config.toml
experts_per_token = 2
d_expert = 144
max_steps = 5845
dataset = "wikipedia_en"
Below are experts of layer 5 (counted from 0) of a mixture-of-experts language model. Rows are named router (the router's row for the expert), up (a neuron's input weights, with its number) and show model dimensions 0-191. Each number is 128 + 24 x the weight over its row's rms, rounded and kept within 0 to 255.
After each expert's rows: "mostly gets" lists some tokens that are sent to it at least half of the time; "comes after" lists some tokens at least twice as common just before its tokens as in all text. This comes from a sample of Wikipedia text that the model never trained on. Tokens count by the router's weight.

# expert 7
router [138 168 119 170 146 148 172 143 158  57  92 147 169 136 127 111 140  95 107 130 135 135  89 141 108 139 149 146  98 170 114 147 138 114 123 110 107 142 176 103 132 154 113 103 117  97  93 112 123 135 112 126 133  78 152 149 118 120 149 103 134 135 128 116 115 118 113 129 130 144 141  81 102 124 145  97 144 163  99 150 127 125 122 114 129 134 170 105 174 118 137 143 151 111 123 125 120 125 142  76 142 150 129 130 101 104 115 160 133  79 102 120  94 157 114 166 122 145 117 147 137 135 167 139  67 170 131 125 115 155 116 124 107 156 134 155 107 152 150 122 131 142 123  83 127 146 132 128 103  63 118 126 104 129 115 112 147 128 139 122 118 134 142 147  84 126  94 169 118 137  97 177 122  86 129 114 135  69 170  81 116 124 105 105 123 139  91 164 104 156 116 116]
up3 [117 148 176 109 145 121 156 100  99 140  90 104 167 123 107 148  87 132 145 154 125 121 151 144 127  88 160 113 103 170 149  88 165  93 140 153 154 154 142 162 160 143  84 115 146 121 149 167 135  82 122 124 139 128 102 142 122  93 154  97 115 159 147 107 140 129 125 123  77 115 111 111 118 129 151 160  85 123 120 120 132 169 128 114 151 146 100 140 126  99 172 144 107 109 119 177  98 106  94 135 135 133 132 160 102 118 127 122 116 121 118 106  77 124 137 164 163 140 153 137 137  72 178 158 138  97 104 149 144 117 105 134 139 116 147 165 104 151 110 124 129 128  89 152 122 120 107 156 121 123 103 112 121 136  81 109 109 150 133 125 137 132 132 130 126 111 103 139 126 136 126 140  78 109 135 122 119 111  72 110 138 108 130 103  73 121  66 117  96  84 152 146]
mostly gets: " the", " The", "The", " My", "the", "Y"
comes after: " of", " in", " to", " at", " on", " for"

# expert 0
router [139 141 102 139 109 116 110 141 139  86 111 116 144  98  82 130 138 119 116 124 151 115 126  70 127  97 148 108 116 142 101 115 138 120 116 128 122 112 113  93 155 178 126 137 127 121  96  83 103 153 125  98  93 116 126 147  84 143 139 135 140 142  99 154 131  70 155 147 169 130 122 115 118  94 115 106 100 118  52 105 121 137 115 112  83 179 129 118 117  99 125 125 172 114 143 135 138 119 102 118 114 127 139 122 124 113 137 152 107 105  79 122 138 148 152 155 149 119 118 136 141 172 140 117 126 127 190 152 140 149 123 143 132 148 163 121 138  99 122 110 130 128 135  98 125 147 143 134 116  79  97 165  95 109 168 109 121 116 116 130 111 120 133 170 122 101 112 135 144 149 119 214 147 138 154  93 108 126 163  64 126 100  91 119 163 116 163 123 111 143 116 100]
up8 [115 102 127  59 136 156 144 106 143  98  88 123 125 136 115  87 133  94 130 161 115 128 168 144 203 140 144 107 144 128 138 148 144 124 147  99 171 118 175  78 114  91 150 155 113 123 192 147  92 128 122 142 135  74 139 144 127 140 142 120 114 102 172 133 123 150 144 137 119 127 118 117 151 139 111 126  87 139 159  96  94 117 143 103 122 103  86  90 129 137 122 111  94 106  96  91  97 132 131 100 161 150 166 137 148 123 113 117 144  68 145  93 157 156 129 113 100 157 110 176 140 126 125 102 140 135 141 140 127 123 147  62 131 113 128 168 151 179 114 117 134 125 121 163 154 126 130 139 101 124 138 101 136 113 148 130 136 139 134 181 107 110 132 150  85 133 148 140 101 140 138 135 117 121 156 158 132 108 143  89 158 126 130 116 107 131 115 115 126 110 126 116]
mostly gets: "|", " FW", "|---|", " MF", " DF", "°"
comes after: "\n", "|", "2", "3", "4", "6"

# expert 11
router [156 115  95 153 152 186  86 116 143 124 129 129 152 111  88 140 152 101 117 117 138 114 150 112 130 144 148 146  93 149  71 102 129 124 100 127 157 131 126 135 170 133 165 137 122 122 145 135 115 112 139 124 137 124 113 115 126 132 116  95 144 142  85 163 138 106 101 120 113 138 106  82 129 171 105  97 122 141 126 115 145 115 131 137 127 122 152 123 169  92 106 168 135  97 119 133 110 134 115 135 187 109 145 152 151  83  77 168 134 125 101 136 116 132 149 165 157 115 112 141 116 109 147 137 127 153 116 115 132 163  96 121 117  99 145 171  57 159 142 158 124 160 151 130 125 157 138 131 143 111 146 159 161 209 158 100 141 106 127 107 128 145 120 152 141 161 168 113 136 160 126 153 131  98 116 116 114  86 156 120  67 119 132 112  84 105 117 110 103 152 128 133]
up4 [ 81 190 116 128 112 167 130 158 163 167 141 145 106 155 111 133 121 102 112 160 158 161 121 109 133 157 104  85 108 143 162 125 118 145 124  96 144 138 116 127 110 112 131 140 153 160 125 119 125  55 114 179 146 146  92  91  97  98 105 110 141  81 115 116 123 119 117 140 133 125 123 150 158  80 101 177 149 131 111 109  98 129 125 141 103 106 105  83 125 168 136 154 137 155 167  97  92 147 115 121 138 124 149 132 129 160  95 154 144 135 138 133 145 134 133 119  85 142 108 141 121  87 113 103 140  97 173 111 148 144 121 128 171 107 113 147 162 140 146 117 100 108  94 133 112 104 124  97 156 143 118 127  98 144 138 116 111 112 136 134 100 147 160 159 105  91 124 126  82 136 120  87  86 146 131  83 105 109 114 125 142 143 114 181  93 119 115 141 150 121 146 136]
mostly gets: ").", "\".", "---|---|---|---|", ".\"", " |", " ==="
comes after: "0", ")", "%", "3", "4", "5"

# expert 2
router [136 126 119 128 131 102 124 152 178 106  95  92 141 103 129 103 171  79 119 166 135  92  92 115  97 116 136 145  97 152  87 124 153 133 106 138 126 144 109 122 168 126  86 165 135 122 109 139 118 166 146 157 111 114  93 114 102 137 165  87 116 154  89 133 117  88 106 126 193  79 111  91 139 125 122 165 114 136 106 114 113 131  64 116 134 130  96 105 156  87 123 144 145 134 142 139 107 132 120 123 125 100 146 149  86 116 104 114  74 104 119 113  86 125 134 121 123 133 108  93 120 119 127 127 107 128 172 114 140 148 116 125 131 164 119 108 127 133 113 151 118 169 165 114 154 145 176 134 178 156 117 169  97 139 121 131 125 125  65 102 140 150 120 159 152 130 125 132  84 140 105 131 116 118 141 119 114 108 127 115 139 147  96  93 119 155 103 154  98 160 113 128]
up4 [126 153 122  85 122 131 134 128 144 135 172 128 128 144 154 114 165 151 112 101 148 148 120 135  84 121 110 115  80  78 102 133 126 149 124 148 117 113 149 131 183 168 108 133  83 155 129 134 135 152 153 154 104 133 128 106 169 148 196 112  89 139 135 159 154 144 115 134 123 128 151 126 152 145 124 156 166 119 122 171 105 120 123 143 114 113 101  94 111 137 167 143 115 128 125 121  90 140 158 142 144 139 127  97 130 108 103 169  96 100  96 142 111  86 155 170 116 181 123  89 174  93 127 186 138 133 135 104 153  96 124 116 143 134 137 143 120  99 106 172  96 148 113 120 132 105 110 187  92 121 118 143 141 126 129 126 100 140  91 150 133  77 106 110 138 136 136 116 152 126 125 156 118 106 171 124 159  78 149 108  96 126 117 131 114 113 144 114 108  96 146 124]
mostly gets: "\n", "==", "===", " ==", "====", " ==="
comes after: "\n", " |", ".", ")", "==", " ="

# expert 6
router [133 138 113 122 122 131 149 148 156  52 104 111 121 106  82 112 173 105  85 116  92  91  75 133  94  94 150 143  87 142 156 135 142 124 121  75 139 158 147 127 142 138 162 134 145 132 142 161 106 130 129 133 138  90 119 115 133 146 129  84 116 116  98 144 154 131 132 132 144 153 133  93 154 139  74 137 136 149 116 110 125 159 123 158 114 112 154 124 116 115 137 132 139 145 135 136 127 169 113 112  77 142 126 143  78  80 107 136 113 134  68 153 123 149  88 162 145 150 110 128 114 154 139 111 121 152 156 150 119 140 126 127 122 114 164 163 113 109 138 174 152 136 126 131 106 159 135 139 110 129 126  79 127 120 138 120  95 109  93 113 101 128 140 194 158  98 148 154 136 132 100 163 107 103 110 114  82 142 117  93 129  87 135 110 114  90 147 114 129 120  88 110]
up4 [128 134  83 137 152  96  98 125 107  96 135 132 132 158 133 107 127 135 164  86 123  93 132 127 114 127 142 118 135 111 156  86 135 155 153 109 133 126 182 134 105  95 124 138 136 173 110 149  97 133 133 125 171 118  88 144 117 133 145 130 151 133 147 140 146 126 118 141 103 151 104  65 102 106 109 146  91 141 129 110  45  89 124 145 139 101  96 173  88 123 167 116 141 115 157 151 106 113  76 144 155 140 150 102 121 139 102 138 155 163 117 164 115 107 133 150  96 126 123 105  84 156  95  95 122 111 134  79 165 128 162 138 168 131 141 145 103 132 139  93 118 130 146 124  86 150 140 155 108 117 126 122 110 110 146 138 100 112 120 101 134 117  75 108 113 118 148 124 155 125 160 170  90 130  97 185 124 109 129 119  99 138 128 125 139 114 108 102 108  97 146 144]
mostly gets: " c", " co", " do", " b", " me", " ex"
comes after: " ", " C", " P", " c", " F", "C"

# expert 28
router [ 91 145 100 168  87 124 143 126 157 101 135 128 169  97 122 138 204  89  76 161 117 141 111  80 126  80 172 150 138 164 132 114 141 113 134 132 115 171 136 119 141 136 154 165 123 111 124 113 118 122 123  77  99  94 111  68 141 151 160 140 142 120 122 143 140 109 112 125 143 129  92 105 117  91 117 104 121 132 127 126 138 110 100 134 124 151 150 159 163 100  95 159 134 102 154 140 102 155 143 162 137 127 124 162 114 116 127 162 142 135  90 103 114 148 139 160 120 155  93 126 123 196 147 135  81 117 172 148 156 139  83 110 137 165 148 120  98 132 137 141 100 123 136  96 140 146 136 122 108  77 116 152  96 124 143 116 115 104 137 113 118 164 111 132  98 139 176 129  93 133 138 136 104 111 130 130 124 135 161 122 101  97  93 113 125 135 131  94 106 140 115 125]
up3 [129 105 129 104  86 149 149  82 130  64 174 119 129 107 161 127 183 126 147 167 120 167 127 142  68 119 159 158 131 170 130 130 100 134 163 120 168 125 137 122 119 137 132  87  90 177 124 125 105 133 137  94 148 150 140 146 109 154 142 117 113 120 126 106 138 132 130 133 118 113 126 130 139 147 130 134 143 109 127 144 151 146 138 158 120 130 138 141 105 105 144 142 122 113 133 133 144 145 118 147 145 145 119 119 107 101 122 109 118 179 167 137 130 167 157 121  83 125 126 141 106 162 133 111 172  97 164 187 128 150 158 121  89 122 118 123 130 146 115 140 158  94 143 129 138 157 135 132 136 123 112 138 143 119  97 211 137  90 113 166  76 177 113 125 156 125 103  91 145 158 164 152 100 122 137  64 139 138 152  89 115 102 129 132 141 125 114 146 157 149 134 131]
mostly gets: " John", " Ben", " Ru", " Han", " Van", " Bal"
comes after: " |", ",", "-", ":", " the", " of"

# expert 29
router [157 192 127 155 161 127 110 116 123 133 131 129 114 111 112  97 133 109 114 116 123 144 136  91 102 105 169 109 134 150  82  89 154 127 122 163 183 124 147  90 153 180 126 170 124 157 115 152 107 154 134 119 137 121 126 127 124 122 114  95 136 137  82 111 126 113 109 125 130 103 113 111 140  92 107 135 110 128  93 123 157 136 113 123 111  98 143 101 134 107 131 149 147 140 153  95  71 159 114  84 116 106 158 147 108 120 119 145 107 113 110 130 105 130 114 133 121 128 115 167 139 178 126 100 121 138 152 125 121 132  93 103 124 147 141 161 144 137  93  94 104 212 159  95 140 124 151  92 144 116 122 175 104 162 114  93 128  92 140  89 106 133 107 106 117 125 134 147 138 116  60 175 113  99 103 102  99 152 133 102 139 103  99 157 129 117 121 137 126 141  88 134]
up4 [146 105 134 122 175  98 120 141 141 149 122 112 126 128 137 189 119 170 126 142 148  99 113 123 160 120 129 128  97 101 123  97 124 118 104 138 132  63 121 124  99 153 100 178 106 121 116 109 134 106 129  96 148 144 159 143 146 112 121 118 115 132 164  84 109 122 165 141 144 116 122 129 118 110 124 140 126  86 158  89 150 130 150 127 122 141 158 161  89 141 147 142 125 175 143 140 154 148  64 152 150 147 140 107 153 145 120 152 113 115 150 131 136 136 130 101 150 151 143 131 116 108 137 118 163 142 164 159 151 154 149 147  98 133 156 129 108  96 138 125 139 134 110  77 128 140 114 128 128  98 128 111  96 107 135 154 148 144 103  51 110 144 142 143 118 104 161 119 118 189  48 139 120 145 101 125 144 102 155 113 161 161 156  84 132 136 161 137 102 112  83 139]
mostly gets: " century", "8", "7", "6", "4", "5"
comes after: "9", "0", "1", "2", "8", "7"

# expert 13
router [152 165 125 128 125 160 108  98 133  93 122 151 133 116  67 108 144 102 113 180 128 102 161 102 115 129 131 127 159 116 131 115 139 102  68 154 132 113 161 149 135 152 122 125 129 109 135 158 103 116 130 106 134 154 124 135 106 124 129 101 157 111  88 139 163 142 128 152 155 138  99 112 112 125 100 150 134 137 118  94 126 145 116 109 115 150 130  76 158 110 138 177 144  95  91 126 101 162  73 118 150 108 155 138 119  92 133 170  92  79 126 155 101  87 146 165 114 135 126 119  71 148 139 128 106 119 135 152  98 146  82 141 116 126 135 163 113 131 135 152 150 159 129 127 154 141 108 107 139 115 120 142 122 116 165  99 120 149 110  80 127 150 106 179 142 122 127 135 104 121  82 169 111  80 169 141 115 107 145 139 134 114 128 134 105 131  71 150 131 135  81 106]
up4 [150 133 115 129 159 126 149 133 156 107 114 138 124  85 154 123 110  90 147  88 137 153 144 116 131 153 140 129 145  93 119 162 130 135 117 127 119 177 105 117 122 119 120 119 128 161 120 147 145  91 119 139 132  82 145 154 123 138  81  99 118 109 145 100 137 157 143 114 141  97 131 148 127 124 146 125  99 139 167 114 108  86 174 127  81 117 135  91 116 101 158 131  89 125 161 106 150 169 135 116  88 102 122 138 109 120 132 138 102 130 156 119 128 165 107 142 180 132  87 106 102 153 148  91 109 120  86 115 147 149 105 110 120 126 171  95 144 164 180 161 164 151  93 127 137 150  98 147 110  93 113 201  86 150 157 136 133 143 108 186 151  95 125 139  94 115 116 135 145 122  99 148 132 112 151 101 143 122 100 119 130 131 151 150  74 151 131 123 117 156 163 132]
mostly gets: "k", "w", " Jr", "ok", "j", "ew"
comes after: " ", "–", "k", "w", "°", "j"